python train.py --num_hidden_layers=8 --hidden_size=256 --n_experts=128 --experts_per_token=3 --d_expert=48 --d_shared_expert=256 --hidden_act="swiglu" --moe_layers=[1, 2, 3, 4, 5, 6, 7] --router_score="softmax" --normalize_top_k=false --routed_scale=1.0 --balance_loss=0.00235 --balance_bias=true --router_z_loss=0.001 --router_bias=true --init_std_router=0.0315 --lr_router=0.00195 --num_attention_heads=4 --num_key_value_heads=4 --head_dim=64 --vocab_size=28076 --norm="rmsnorm" --norm_place="out" --norm_eps=1e-06 --positions="rope" --rope_theta=500000.0 --rope_fraction=1.0 --qk_norm=true --attn_scale=0.125 --tie_word_embeddings=false --parallel_block=false --init="uniform" --init_std_qkv=0.0357 --init_std_o=0.0357 --init_std_up=0.0357 --init_std_down=0.0216 --optimizer="soap_variant" --learning_rate=0.0059 --beta1=0.95 --beta2=0.95 --weight_decay=0.053 --lr_head=0.00703 --warmup_steps=50 --schedule="wsd" --decay_fraction=0.674 --decay_shape="linear" --final_lr_fraction=0.1 --batch_tokens=65536 --max_seq_len=1024 --doc_mask=false --train_tokens=271600000 --max_steps=4145 --dataset="wikipedia_en"
Below are experts of layer 2 (counted from 0) of a mixture-of-experts language model. Rows are named router (the router's row for the expert), gate (a neuron's input weights, with its number), up (a neuron's input weights, with its number) and show model dimensions 0-255. Each number is 128 + 24 x the weight over its row's rms, rounded and kept within 0 to 255. Numbers have three digits each.
Before each expert's rows: a language model's description of what the expert responds to. This comes from a sample of Wikipedia text that the model never trained on.

# expert 21
Description: Table cell separators. Pipe separators in wiki tables, mostly after names, teams or dates in text-heavy rows, plus semicolons in tennis result lists.
router:159144137144110096108139105133108116053132116134083115125135162052130105125124149123125134116144114129131140141121144131131113153132128101159137128127116114132164104116147087128130123135116117123134146217182134119134102126137132092152114108128119133081141112142104168152153098175108117150110167125076153140147162133138104089123116104123051101095115150160121103148122127144135123128136131116104148141086119128119164052137150092110134092085141097142129137089112038126129123120171160128125111128117113122114159141152117131140139138137129119126107157126120125081147100139107114120138100127133134102142122127151183051143146112110124126183127140117139131115112079157114119149142124120133113123115135135079139161150142127120131170122136134154158111127119121121130190120122118
gate0:152124107107110120110159146124114124127146118124102119139119131091096136124153092048151133149142148113105099118096148142153100122107146095119078121129128143125124117128122128167157154121109111123115171109171121137119136114171145135125139131129141137099119176130085082139103101083093120122102154161151077126111108117121142115135127083127126114078127101137120121126128156181118110113078149132088101158175090152126119120140115098137094087119145119153173127087151105159079144110133163098134098101087133129150140136116115143138142153138164105078105109144137103149158127134099128125156115161096091114158117120097120135124103180122127145141090151122127113151108161122107110173168135150135155137113196125157108145129170110068096120151160133144131156117122121095149138116161132
up0:139119153145128148130110040141117117087112144065114179147149124126094118113086167136141154114098100099065151177082119143117093140150100173121151146126132125124142157129128113113104133134145129136111117106139137127142146106128139137126130078155140127173134125099138145137128165135109137123150152118147142142139160127114136132152184153125149097135152158205102155163106149112159144100148099095147105132133105107134104126146143123117123124168110127161116190139137108082130117180164131147075116167124121095118124104132180056096095096123089117141143108086140141146144114090128132125118128098144133141132115101140108149120117121182134109130110129154140158106165151136118124125148127132128125129138140148147144106128093133129100131068128172134138120144160117141102106129146123

# expert 31
Description: Joining symbols between numbers. Slashes, en dashes and hyphens joining two numbers or words, as in scores "51–20", dates "11/29/2014", "acoustic/amplified".
router:149131073127114125159102112125147126096144126143054126109084125118095127144133190101108133119142093133125138133141117119111169176157096147147099143117107087135212074116121103118125121146117113159126075151117134118137146090163069131162129160112122085115140094138170129128170123143126125135106113109107136149110137139155142142134123103171136138125088140131137127150122128124135080110129156138148112076108110118094161104130095095117116091113115124150127116156058149108096074103169131115147124176094139150108149108164131132144110108145097113126134147118139125130110114140137164132144148128153157121134149135137146114134131109136100150154130126125106122135123080106141145168149135123082175127106089177126147139133131128133139188111124123153096157140139122091083147114126124
gate1:128105116111114090111119132160132112128134108154095138110127111125131081106115125107062129134149164126126163133150124132118159143142092129167077092090116138160109104144138131106170104138133137120101141118119109135135140150083101125185104149149100094171131141112139124148153120131169152102145157103096184077128141129100133148098105084122113127140113123128156127110136109181121108125162120121114111115125098133157132148088171117084159093097110129169097105135109155131170102148076096112120103085130120160127140155044075153129123139083156130149110134124096121092137131143098114152144133140125138114113139159163131123118130125126118136147128164120095145165145089114123159114134174125101144086137120115174082142115093116133117152119105122155126147086092133126134134123163139
up1:110113145087124120108092132157136084163164128144128116087103106127127093104132116094093171145155148084161126096142157131126106164132111128132069115088164123131119112150130123203132124119107180152123156142093113167136138134129162120145119163090116128131113164127133140110157156110147169108162166099104131078110131159132147142169159137118136131089105144122149184136113127123151138113115151140121172118130100128115101106126168109086135146135146192130160091154123142143149135165062093137139120096123119133127145099147105140140143133136151125141110108122100102126159123080107144153146153146137145094108116158114113169108100141118106117137123114097132110131109141133151162134121184076125105174119100122115138096099156155143072129120143129131152122082123156142121125119115136

# expert 0
Description: Sports achievement verbs. Verbs and ordinals describing results or careers in sports and music biographies, such as first, won, played, held, reached.
router:147140120170139125096148080131134173124120139135106138138145146102121121133114120081110113128123120107110187185153107124104098151129100145135082168096143126118195114124150121119147183105134149152128125139136136113181110093132139127141149111113138095137121125161117158151118105121138109130119119122116154147106130159142105119125117126115111108115135133104168172135104104134101143103165140120131154163085137129103156049142101104113167126130109101138111159128105135114132132157144105138169135120111142130129153149129188116117122097124137065104147137124134160127169120170119147124123086119102121160155149151124139140122131135146062166124080165112186140138115116180123134146118127143139137137148130146111120162146111123101110109154166107136096136077182098147111165111088174
gate2:124134093100129134149121085056081169148156117155139135120129109116078155078153159133131133118149099120125200123091126051116157129115126144114131140125145112097116150149154101135111137115143112125110114140139151146123106138141148107154099120162127163119101122144083144176140140114112097082137119119114122088169110126153116139106135109167119117107156124132101088120113136160157118111118133125105128122146119162118164152145122134113142077130134179153132126122115110128114167096112152154148116162123101161125121107120138085102130149150116137100145106149120083143111118149149119103135131177116096129110126126132082142100178146142111160098111138126091119124105127130118129157131079108158168149156162147115142105165150094096176145095155149126117186130144157128123157103159080
up2:135156139100147137112165077127105133103172124123144092204148147115120155059101166116132112086088131118155150126122121128140149147169111140123105136060149159108141087136133132153135094141106105139074127103100163092101135150135126141199148102135154159124129128116068117136121129147147125100119124099162123100129136084159098133132127115153135130137159112130126090112154126141152134096124119107103053165116163146099127158150130127095134124147100125123095110150129136148132141154172163175110132112126146130149109129113135093115131138149117141123119106153145115179132133143141167125101162153156114122121089109166150134092131108139097091105117149117123171128125127126106130164138112156140075132113113136133120136165121156134141132084138153142088135083093125113131152138117099

# expert 18
Description: Closing brackets, punctuation. Closing parentheses, brackets and quotes, often after numbers or units in tables and statistics, such as kg), ft), [citation needed].
router:126152104167103091157110142089144138098101128132081102147088174117098123135111175124147067118156097125105165124175097134137125132160132141154131142116152102142117149133087101110123130118129137170148110156135140127142152121159137124111123139081122139101139109164123161135136125125136121136108140137147102143145153140140161119137110132152091095121118122115125103107108108194115052120166136042134117111118116170111130113134162094139167130086105162127140123122112132113142105107182164140103111118103156126137142113127119125144166150149126111105096127124101166123144115127119165138151120124102128113135139122124182116142152083140104140138121144118121130101120124177119158124140179182148143133085114132136148155162137122089126184155147100173075123129166130088124149154133120
gate0:119136104106162101172107165168109131139165147170113129152117149139104168153142140151141154160130147132180119131129107168131123158170135187155154114150151140137094147112112102094142124155085139138137133165100137150139148118119148159103114116109124134114142149131135145127112157172124103147132141146115079149150109100143124165146146109158144162080106153099099105143133179125121104152130119124138133109113136157131133153153065127107191133112136106104137114146104119124128108135089105136088124132113152125155100122127134161130161160145142106145126142164125137131150142158106095178138113099099092115123121097117166145179127105129155110080180108120085126119119139155174088103165089138159118141107139141088136138124119126114108171141162098111113162102083123107130096174142113
up0:172101090122142107119096118077164131126101143138171104078130098147157146127117156121128110147164147120145124123157127104121139143116155097133087135154113127128129133081143175077133162108141127136129124113154145159113145133163163123125141119130158170132144124101130102075125095104133140105107161150139129093101147134151141100114159120126139130151168114093154128127122142101113146102102182094131140105167121123131120140089146144181125097096175145132167138102128103151146107133143133154125146137072087134152140143159130154149121140077104120127161129106125188159126120122085112140124134148185127127077123174124162162134098107139154118166089100055135097120115127100119150127125152123146164155151111144110128158130142130137158117143134098113129156141133129176138118167088116

# expert 32
Description: Abbreviations before periods. Abbreviation pieces followed by a period, such as Jr., U.S., St., No., Inc., plus unit words like sqmi in infobox or census text.
router:171114167154130117143121127089094166140096119148126171162118130127098126140105113144103113154144144128126136138156091138084113152165096148126113125112169132137133066125091134111122135123075198132143108129121158138162117121145097088122117128130125131126111108101151146118117100139129116149154123127083108133116164108122160105186120120140123101073053114144150166122111158117103115104127128090085132140091120135133123107144091148140127149145091144152149139052108112117156138115156185097168110143125164104109182127141175118143132125140116130119105145114102179124147104129128117135134120055113161161139139132114138114105124133123123153119127129123133137123113134106126097109157132145125109114154106160131098142127138089116108139160134128149132112134145129056075129141117171
gate0:161141152169118110147146116116156122168129123112126113150144121143159123143114140073133142113146110152130097113092112149166120149133111155100131133154158160121107069137133103124130124135149120140107115093142109122137123091110099104163126108138154143121091121139150148147099143166091118127156159159117168107127190127126136158084079170136102122153089122134143124132167142134103162096132126128069147145119167134176141160098117132144164162182128146126103130112118080156135109140160177147168085105086112130110111173140113124095112130112111114103132153125129165133073136122132128124124104112167167119181128130140173179139123127125128120110113115122134122150111104105147128076134169109106111110145144161143136142144123142160141129118145162111162117094162176109139083124174122
up0:162129145098133125121136187091152090147130132123131101166125111181112100176103126095152125100076118119129132115129110138108117154112086147113110138111156150146130136128094111142149114123168108099095137130149130136106086120099100126146172096115193129110155128131136091164143152111082114134174101128153108092114142130165145145112141123104170111124124097116112192155116112136100163151147137099128184087113123084130152105118120116146128140153152126127097136145168104121104140169122142097116097149117097117138126138113122121140107147142146147155125106165145154168118153099134119104105125104150128131130102099139146145145111138122081118090117172172147148144101170116119134114123138131063172135098155111100061144102124120076125095158152102136142136135145122134110126155158115

# expert 4
Description: Digit zero, magnitudes. The digit 0 inside numbers, times, dates and table cells, plus number words like million, hundred, and column headers Ref., Apps.
router:121144141137141125107131135080135103122123074150098142138118114101127128137132148124088075158137130079121123138130149120118114163162128142168121129139167132141163106084096133086116134208117133137144103142136144116143107084125132128161128135083157148101169114129145154119104113117122109148145115100151098155119161140135142117124128136177115114059105127134117087111130102130125104122163143102111104113117137129113138109142116086140115118134115143127129149138113103088137105130141106106141113141111117112113180150137130069143103114107098123127121125130106140105166105114133118140138065102119133136126123149127168122162131117116126129115075113086144132151027119141119077121202139184111135128082105164133128123163137100125136187158141124139128152126151122068131132134121126
gate1:096142117113114138137092124137166120140116152139089150104117115112122115112158144084114128126138141096130182078104107123160146140158117101087142124119131123125131104118171087139143163159119119114185137117114128138139110108143099140153102118074094092123131133116140101126105106120131131106110179155154156102127141109134147123127131140121155125083086146060200131153118129176109112141136132097127118135113134120121121150132130078108137153148135137152108137124130154109127061119136146120124110097094105168105167117113127125130092139165228134124106152137160151116108137103114175124088096136151150078149129144126155156124146124119098170103133140136126093127147127157108157135117135163115168105141141140135137129159122094129128151135147069122125090126104147115177153140139088
up1:139155130096126109113140087119125071105134083112131116045122104098122122108105121114130133070171116122144154139118126153098158144100137103117168133144133146120095125135153141117132111124104144091181127104100149186151100118118166099139122124115153099115153186158104190136105101126187107120139137142102083170098130138123146162112125133133125129146127102119155136155154145136161122134163135161138144136133110110091162111104105134120167148154150099119188109129087140113092126107120183142129148110152141157091133155072137138117138149127149161135130150152113136145135111153111176128115137151158137137126116112139139176147137104109146123137135141098117153165141105156120081142136108082161127165149102129118105094106177163122127104136158123123108147150115133137122134135150092

# expert 9
Description: Descriptive nouns and units. Content words like different, similar, related, research, plus unit pieces such as /sq in infobox density lines and Employer(s).
router:194170112144115095091102130118112140113101100139128147173088125111127107161127114135111100157163103098121122139139128121144156144120128093126077127147167115117150112072115112074160117179139138146143134154128128121122143083108133108153137091102125114119137120104159170110142133104152123148172157151073104124141132083158170114103134131126124091118104128133113098124117103128090120102144119089109158097109128123104144121129131098124118069100137175141155150140097115100101115132172156116138110134128133096100159126141143093162128100138073094123103114139090138102107124146114121150127098085122123090117144138136133133144167134160144174129131170121181139133104106135145080127134107133115148121106115150045102150132114124129134106180132132132127140107165139114127111124089160
gate0:145109115165133120168103122120121149159161141127141134120188151129153148199134126103129163122104116140124140143125142118148135099142109128144124148120120115120100124086119125159151099125135126114156135108133137144117110148113098086129115104117141097179146160098083094087109086134120184152120113102117103126165163139131107104119075145172088155138151129170118083103155124102123184162147107122104135120104147149126167129124133117144120140120119116105091166103152111137154141122145149129126114088144183124096132115133188108116110102093131131127121181134103126139125136134157134085086146144159096109167130099136117138119173154164106106088162122124104125134131098161136088111126144115150114105148139168113106107147081155091147122118123138130125139143126124149092096096192174
up0:140134105119085100162118107134172152111090148102124104109100114128097118153118133135122150160173111139118111174148154135135145107152137160099142123160166092151136106164105146076130112129145122136089130101100129117112165108147141117095162097101092132120108139111152177120128147129138143135112179108156152105113089165154165150153132095111137148089124157090140153109137114118118128120100146112143147119091147108145132162098086147137092116112117118099111138139104135111140144120107164126150122096149111100119156118135120101123101114121108116171183136080131145087133144117096122099140084131097107102104064125160105164096104071122201139116127109125139137109173094122138125132132147109144122110090139100142124128137153098129106091117122141108109087124163112077110153136084150

# expert 5
Description: Position and relation modifiers. Adjectives and particles after the, a, his or 's, such as new, up, back, left, former, close, right.
router:117123126160134102096134087066109123105116138142118171132121127103111119130141143058091095103165055089137127132202072116122130131113129073115120124128134116133129132106135110096160153172157150114129124161121144117160122091135153124124149097106116095130139129133142169079119085129131119139167144136093145126141133105144151128125067094160092118124097123120146110099091095135085114094170143105116146121115171160087113096163120094133140101136129171099136149122107117078076107119127107129115145122093141085110148134121129125136090102121075121087173144127123143137130112100113098146138121114126172096131112129123117135132156137124126154137125144106143144158110112141112108145126115158080100134099125150085117192123121135123150149149143136143134122129111120131123149116104150
gate0:095160147111122099101151132159116109133116118133150125138147156080134146100071167147136122162162094101167160132084134175166105117134107108113101109154127148141139162159153154091154122084128120148126112168100147159125142202174142095109118112112141151121105113161129117104107120127137111116087137144112120112104087086097118115131114145135118131122141109098155120176113139092129154137111086087122130090105136129108101119124111182130158160133147141114148128106103137146171133095105151080077161105135146120131094124164103162113096152134128144117164142165144124121161077153105135119101119133148117164124145185112109153122122104123172077123126145115130159148140157134142123149129129137148114140164095117096135123123142132147129151125115157119122157124114108175144126102092179
up0:147180129141123125167124152137131148108143133154134152139101141095140124054122101144116119147151116120138139097144107190143118164128147123132101126104131134112136109137106130131114091081152157177094104137127131111136110116129116121104126159117118139138102149119151133166115149100130154113111136188119133154123157128091107123140148106105142098077156104095145161118116111125124132142095135125113095137069156117119123162132130085121095162115144084148133115142148151107126134149165132138121118108126108117097123119169145136155103159144118121167182099130153158095187089145166118114145162115099132162111140173130157079111129187080150120098117168140156143138127175117137141182123154078135080184092138111111156149150166130150084130144116132117117123109134141134126125110126121

# expert 27
Description: Passive past participles. Past participles after was or were, such as released, built, born, bought, made, usually followed by by, in or on.
router:177128105163124072096135121132126177109130148122133133147125146110127127144110127106100141105142112115125198170194072110104105127137117151117121161092119114101156136113123131108158151169126146135127127131136164122138159125123140083126150096095149128099145126099142181111174098102125117173136150135110126131127153126160109088135094132145114133119100141141132164134106142124136106095167139120122130112129167141099113128144111102147152115116132120134127199144095144089120148132160119150126121106131145094099136102125130099135119077146091109115132156157130134123134124121125137116144072109137177116136156161137153134141143094155117181115104148108151147114105123127089106143121118133097097118106104134070118178139146121111140118174163144128140180119112108116064156179082158
gate1:129132128118117085157102152069143156140119183109154124077135136075125100115137099129084097113120122116122135160113075139133089166182121110103093125148121112140128107142156127103132098139104079161128109110104160101133121136083137136114110095105102092099162103136067094118146114126120144124126159131140136117131103128147099117143123099149155150159122152107129161138131122107081144155159143131104156133138169105127124112107144139101136116157186126086084147146116160109129145140150148106130143120134134125125120114149085098123129100098132128111160151091136103135172110095175075136134087121113135111176167188122141146132135098137152156122142135137122163153178114113129102167099155137147109132135128145110139136130148107153088105126181156142136125136160139103088109141124153
up1:131115115157099128127103137131152120167166130154144112130132121192128182165100137136149136090128172125131165147146123109143137119162083099119093111126083118128068105117117139125125137085117142137141087119132154106131107136144096125159143120105136136105096149111120087119101134180115154129127135109110133150150122137105136116108129173162120134116141146122173137135162110144163133136116151146122069102119130193145130131150152076121120131159105154166061123133127145125143135098065136129087117119159124170128144121131107120110112159096167151145111129164125153119161115104147123132099133114142093100143136129156114114112171162137114138111069141157121123143112094126097168118144133120120194184173102171136128135137137125125100091136175132116137143133125126166155162128098141

# expert 6
Description: Quantifiers and partitives. Quantifier and partitive words before of or a noun, such as one, all, most, some, part, every, not.
router:125132096149132125131137105065096113101107129139143169109117124120114088163100137113146148139148115113135141170141107115145161162118096106120109147127135121141178129053128101123147171141112138148136131134123119096135093103133164137118143103100120117140156107122137153187121100143139120128105109139154123141106150103142182098114103123129102059122131114131138105136111095125112125165138128130104167139083126128117178084138132111161122151125083123127157146122110139115105096156131143112155139162090155082124121124126149097138108109121111116086092140142091100132126116145116085172133094105113140171172110134106151125143145096086112125142142132045147121134088115148112110136131127114102107083104153159103127126139100121098148114170124093127122086115140130067103181106115140
gate1:132122136156091089122110111156127079140154117157116137079116110179115200135137150093143115108140167111125134179145156121169170085148110135109115126181112123088152119101108123113102090113145136086160107148113119084107150129121117086132114062124110072130142159155178131125125156139166118121125101164166099141135148115103092113139140150154130114109107107120123121130144140139137097134129142140130087149116142135169147122111129125134125095136105095137094126141137119133118122063134149127082128121128141071109150136153136134077080099151136127137072149114117128148138097161124161193110135105152092161112125108093150130095122130151115146142110121115114158126150111118116118119124141100149145139106109175105133145100109175106095121144163143118175133130139131141134103126128115
up1:106143148111150118158092117150112128112155149188127157086133119093121148129133075102081126120138105111143157150119158118114124132095131138100120137161108127136160096109123143149104154101105127093102141117091087112115066098138146124142131069108112128136148109121164117145090148147161101100113117150145148168118161089079091152129104101074115106123106074166147116169078127144126118131127100137128126131127116127153150130118153127123127139137122151122123122211141136113120166150133162164119087130091110122151121111158144112161096113177127146106115123172151158130134100134132158130118150108121149154116110133117095126156096144141185138098139128138116127091111139148102082106110130118161144130120106125154105128110182143168100097148120120158137095079127105144154148110143158

# expert 52
Description: Math and unit symbols. Symbols opening math or quantities, especially $ before LaTeX variables and money, plus °, ′, #, underscores and minus signs.
router:150154082123144124152130112125113153071132138134060104154121152101117100158132157133143100131175083109111132131170124110130156132151102126124108135108183119121138131114101085104156122166121119145128133142117117112152129079149154087156147132119126074110149115155154132105132130146120121179156164129107141123131139101165143143118130120137117103122109109106097109114141114148160093109121156121115147075102163120099142129142108113121156108096108126152117127120091129114072059114149163061141093120090196117120180081166125092170115114152126093125132130138119121137118129116135145177136128095129107149146128113133182124128150121124122153159128159120139173118116105139120143129134137150138145136106133150106153152113121137107162173146131127160073152126147116086121146149088109
gate0:115125135114128104130141142142156121132146111159116116057132109116169088159138122095110100116121150168150163155160159105132137160107105144097117140142114153145053139163133168075164158121137109091124160127129167146113162124094147079117123134123106144110144125125126130131135132111146095143121106131098140142155165103123134123124118134158166171172131147127126129091148123135176148168168138154110161117088131149172153108089156150121132116133154109105075105075136166154128164103109147118130147165187144142114130141091070131108120117122096118163123166127118151099122105117148110155102110106147104114117152126104170124124134148160118110109133113143135118082085116151162120102141133155107143118127093124133106100138162140123184149136118086140155115113108136144128141109089100
up0:182127127120156116124089095130096198112147138133136132110112149161075147146146118111104107197121140111126101108134117155133147134129125132152110142130135097129128143077164135104123150076133159109139092131099137130118114098152160125110149163112144142142097100179133067148120146118084144122097098104109116100112110148140117120161123130097089159149126146119134172161116146120134142155144108082153123109094153098108119167183115084139130132131099148117115116163163146123109127165133095165140131120100139117132154147147169118111137100137148135120158173089129121175089094123110110100159145091106123083116141114145136136124116104115147127093081105165046181124096128123119111114145122123146135142145135145126148116107145100142117110153118147116144137125124099110125096091119146

# expert 20
Description: Table cell separators. Pipe separators between table cells, often after numbers, dates or names in stats tables, plus semicolons after dashes or closing parentheses.
router:139138093178114097108110130109099117157118122131086108118150204120143123143101165135117133110138095132124128147131128113126132149134118084124136133092113117134174135129132105114106132134143117131126134202171147126141130129141120099149108110124131131095176100141131146114155093133143094147120154134119121136105173122140125094118142085126056106101112126154120162127128100134114116128126134112111159131101119125118160098121128120157122034076153122158119156087110080127126119136202168123130123141098111128119155108140139134131103139087087123108094161124124143109181113168115109128132094126127128108137115130154180076146131116116109123135098143126124131148099118146104133130140149093108124087124133140035101150124096137115138152189112119146150114125162116130129152145113116
gate1:169144133155132091123194129107129163103150132168123130175156119154095177140144161108116159150129097118189142126099120148200151142122187137143150127122153145144124110123159112111154112109129157107162140130142129157097102150107111149117138103102112142122144140143108106112114125135133166163114143129134156134169144134130084143154115119133109112131103131157161061155114147119145117139094104146116120134144150103105152129140132116118118120116133134117109109087159108094115112110116133161143124144168133101130124149123105121113115158135096094110143121151138129101152160151098136150114125132160110152085121166118150156108121100084115094147183116142117106148130109175165161134131084166217109082127131128115130118130100132132144146105171127151164150140116116122083178139152156
up1:148145124119101157154157124141145122099128079156136122163098132119138077116132096132107131092105110103157083098134132091085131157107077095125116112139145093147109134087119146138107126126135099129105097107132146112096163141167110139187125111106154108139148101110122102142173148118158057149133127164169106088155106109123122108141113081103113118170137132117122144103143093081108114150146124135134124121144100121149139159105154124127093125071110135132110119113109153126151160108132159149179127111094150166093163116138136084127116129117130124110135171107092158175099124125158084122149116127088125127126115086100130106105120144139092140083106155077124110133115127117122089112144155157081132109111125129115133115112145140156106115147132062110143128085158138092132127126112134

# expert 10
Description: Capital initial pieces. Single capital-letter tokens starting a split proper name or code, often after pipes or commas, such as P405, Mbarara, Brief.
router:166131112142134147119136109082116129117072097143073135139130116127116130166093157141097105152152143132117125175175148114144132152139095111143100120088142112116143107111116085129150165132093164136160123145130116119138130118156118115137125129132146090133132107097137116130096048103129106136154121130130108131100163107159165058177094139149116065064126145132168154102075121135143116119184115123104125132116135129131130105134096112157110134122133130132131126106118113125135114115160156081124103154110168084083195146136137083131144111152121136118150166130122173132167122136117118140168102122106126121144125123101148109106194128106134151120128099136146137131128126125125089160144152127131124111138120136130114126136135119125179167147110129139122137097156121072093164162127151
gate1:152132095154138126152108148115148136123163169169141122108116115156109132180140125127172155128109145107112089153147125106170104120161131096163131146137100125142126145139154122109135137122088145153105111132077133171109101141087144125093090117124107110120130093124193131142124100134138122135097162146137149079092131142133133110132156088177095140133130107154098143119124108111094194146121139154169134124205147082131119122124065112137150140118082124109117147116139138107131104129113088130165149116090166117180151097118083119116130112171100137139108152123109114132100120116128089097102118127169137140115135144126129123146133085132112111107111151177136106107118121100158142084108139121155174147125138189103103137124115089115128137134121120122075145098146115132121122142164143
up1:150072118147149123139139137146109118170152160169127106123140092164137146179168123103131131120089152138104119132114122133137184109157091149107145129144130138122089160152152130094130129123122136155115081127067119142114109129080130094102125130116105112139134130093131081152156104109156107139113135114145137095155116146109128143122140101122123142139127106128134136133142130146117112075111138144155155114165127127103130136136132115120104123145121125152045126109115197105147139105119094152181157153130134121186154148053134141140136122144133135154070117130137136121141109120143105139117107133155126114151158109156104134128134109153087113086112131195111139108181105137142159068147141080128150084132150127111136123115130119109159130160122104140147106132155105086113067122122116

# expert 51
Description: Subordinators and relative words. Clause-linking words such as that, which, who, when, where, until, often after a comma or reporting verbs like stated.
router:108112130131115082153133135155150102112131109160103110091061138124085106138126134118156131112132109121134114180133121136112129133143123128153098128127103117114099076131133110121156146133116136194136138141131133083138105136126113109147158125098164147117163112158138146112115090154128094155130125110123131122121143139135128125128124090136126093077065141167131159124107155125155136124124137076122139086096116120117179131154111158099130144100112157109138157104060141124141133134127157144135079154099136126117127121126149133122110135109142143124170142162129142128151128159127141188130122124121187151157107108161125114175136123110104175118123153066130162089119111176089083112146162164110131106110141124143114200113096117126133114162128099139092174101104125129127134167095154
gate2:124131117135151120079139071135080114129118140153110178127144105150126165115132170114152144158132108115116182111114133110097110140125110113152113135163154161115118168120091168133127140097080170137151156149141115121114129104111138153103116097086144155188093174149110146129149098116145109175122112130139130154127185170110112079090128160086130131075102110130136162103149091128100117138108118118132124143112134161118126113138118111118155148121085106123162120110143169137102104136136109129192142107162157108135146160153168117123157126139127148101142171154133155151152096144133122117132117096100139160129161126124116149118165157118083142117129116125107134099169098132108140119097127090117148105098098157170129145137121124095105058151141151170158134121125130124105128122139136
up2:139135160078127149117146082178169117115145134144137137117108087113130144084092084128144129104138135160088136162094114147080147104090099150086132151134104153150134152102103104101143136084119118137155174143102121126152149086101120146131138110123151129168138163141114149113150126130177111182096140135105098149123109111107147125126131130118141110143135101087132161132160125108187138174119093137164103131081098105140134121145095122147145130131081147086139112129081143165084176193136136149120154138155153108125107175154170112171129118121119109115155125131155132129131152156184121110136141154136138149111108113167149156130117137130140170106149119164126120149114154135163122157121136108129138130133159114164153081129147120122117122097131075120116136111117138147126155127106092

# expert 23
Description: Paragraph and sentence breaks. Periods, closing parentheses and table pipes fused with blank lines at paragraph ends, before headings or new sections.
router:129141154136148088122116121110143110100116119155092122126104158124136121129101136112151125131136059133096137142144146100093118141146128073133112115119180075065188135125126083098168169144136135133127143132118132131137109129133098097132100128131130135094133131093179152142086107126085111140128149122145090141159136109128133120145119068182121131129109144134117156119137135156108115149132113130093134112125118119138120057125117136156134103088142124132128138095069131111109128111146122119118092137068141122092128102123120081137109129121124117116135135116120147105147120196121114132152109066077166110127150142096143121114128122166116127101127150138161123160126107151135136143133117121110165113108114128100114185157111109107118128184110115148091124072114081109115151170081129
gate0:120094118129117111136119131133111140122152130149118141102130129154120095115085134137116122158104124185120104153154124167160144125130141156084137131117135141152151190137158137131183132138125150164088175093115076125136140087137153149148100140132112123170115133103132096139183105116130123138139114121120148094145100144116099110134094156112134141133143196118090086126102107096133085130127115107116123137079092140124093132129121120146127119124119112138103157119114134149124102182137124100115149138132104071154098170133111120124128114116101155129063087112175121127142194125142141103151168094121116161104108132116167105112136114162148134163153103085091096102125110134103121111109127080195134171092152118137143119108110108121134092154104130117128134152131146094114125122106092
up0:094104130150107120112175135076123164139130095089152134142124134101131123151176130100102166115130163125156108105105125149106116132158037111148129143129107106156081039155118119177153119170118160111140152142138170111118145168096137110115132128151145140129138101115077111125105118145156160131115113133147152111106108130137148088126125131127133144102104111157107157125121142160143118116128131145114134115125105188160163148114112109089133118144083138155122109125172095132157142103122118173151173129152126159153142101138102180128153094123105091104161177125157104135143104077127120166128163116115095119119129107130096156126165099125099112102137125108144106126118118139111137135146128156092108116114152114174103142105138186136128153135130115106128141130166133142115134124154133

# expert 2
Description: Year second/third digits. Second or third digit of a four-digit year, after 1 or 2, as in 2'0'13, 1'9'66, 20'1'2.
router:132168132148123123118138117120130115108128115123099117100087148104089094127057116113136105133150110064082124128124090117097125154138125105142114104135149086092141135115095091122129186162145140130153080120128149126135129096127125122138127150119154134112130054137128151117133137132092077166097164087129133145120143106129124139139098088180105132106132139124128150144096172123096095138157129136111102131129167166124128123134111149151187130122151163124129137084053125102143113113144114123161140190114119124117152124143132089160133074119119133135114126142092125065153129125124130149149090120116150121155115146158143078118121112109109144126073133076128125120071113117107138127150154126116126134099098169126140151127163092124169118113112120122120121138168119118090128140113121
gate1:133129137115119170146102137192117124127133112124138129125165135149120133125156128108127130118098163091127164131135142120160099104133161148165152137106128138166131102117128142130116133146119110145104125112122104138193124115106143139086131123113116142158177116145086100140088155117156138083153116115161129139134133127147149116142120138111128157145125100148111115141119166180157119132132139144070091118075128105143127124128127126078086160146076138153147154099103136134085109116145135151103133132146129152117116138127114100098084103128080116078094092110138077117153128129142123116148136142111177157132114153093142115115116139115102092130140109120111162112141148165124123129076157122151067140125153164130091103129139098106088122116164158188090104120104173104129165089166180
up1:089119143154109100126145101119121106184153118132113114097125155165152129106166105123129146112117092135135124086151117114129095098135115112113131105096142163120105133103119111116141153116115110155151100085150154118097114137102158148085086140099117189158108121112096143138121143159129104117154150111096055087107124105138117086101109121133085129107122125102131188115124161164071142124139136161156121128167104144153149144172113117127084154170127141108185116109111128147127135140135128145121136136105151118124089091143099202155100109137149133126138114149128124130135149138124175145136148135129086106102120168123140153127110109150094098127114171109131097128150149123119142121110149119113148053123133118124101137095138140158125136173108123081131084144133122120101134122184110

# expert 57
Description: Numeric table separators. Pipes and semicolons following a number in sports statistics and election tables, such as goals, points and vote counts.
router:133128104161112053120106129110133115092104140129078135109140183115146119126107175140130112110137084129127133119120075118131140152150134124158118131104109123125140141135129088092120144115124122173140113183190138119118121107151142094133119120121138119083176099122151142109142121132153088138124111128113138127165175118138131099128125102137088071084129128127130148109122115123119086121126141102117126116068124111115168101125134106131130076090153113149123180085101088124134096149167155129137146141094107141130139096136145137138102137143076135097139150127125174133120113126113124119151103125103112108139138127143192063153125126130114135136133130122135148104135128181121152127146169101122121128112124136050142147151133098110115164175131094156113134132146085111133189162122124
gate1:138126080075101127093108156114132131113119163100108140137131121099121122170107156121131118086132166133167146119116137110083109128063113099136091104131104091120077120063146139128163143122099119107162151112143129142124115139101163162151140141108163147135091155129175130133079098125106138149096128125152149124091079150129158128141151073114105138136098138107152101143145096116142099140141136131082144117146140151148101100098144147148109117122135161140169134106148143137125138121123167116111079153123142174124129147145132129119139163136159125170122100102135141137124123092077138129152151117104169112136144115127128157148163126115175116106131148076095107162085128126119105149164115127144143161134115092134100120139169122078104113093082121150124172110103119151160142103142150
up1:131145136130121146086110164108143176109111167130103137129149117134107197143109129111115141092109159152107148101112153114127125139098139102103098109105094144125115119135113093112129146114112120096086141132141096156101101125103158136140152170157171153150126107121155123124120105108140150089139152115157102135129115161089133104153115171150109126106114163142138152146159103122122127139096109154049106141142107163142127141111153104088103120160134157158123115108168154121104142170169155133100118157119137150122146125174132099084114142149140175159122088098122106195118124100109134115132181123162082111134155131137126144094118132153147091152151102104115095154117150165135137110116156181133124147130126083130108151096150159103107146147120109128166101104160132128157135144172150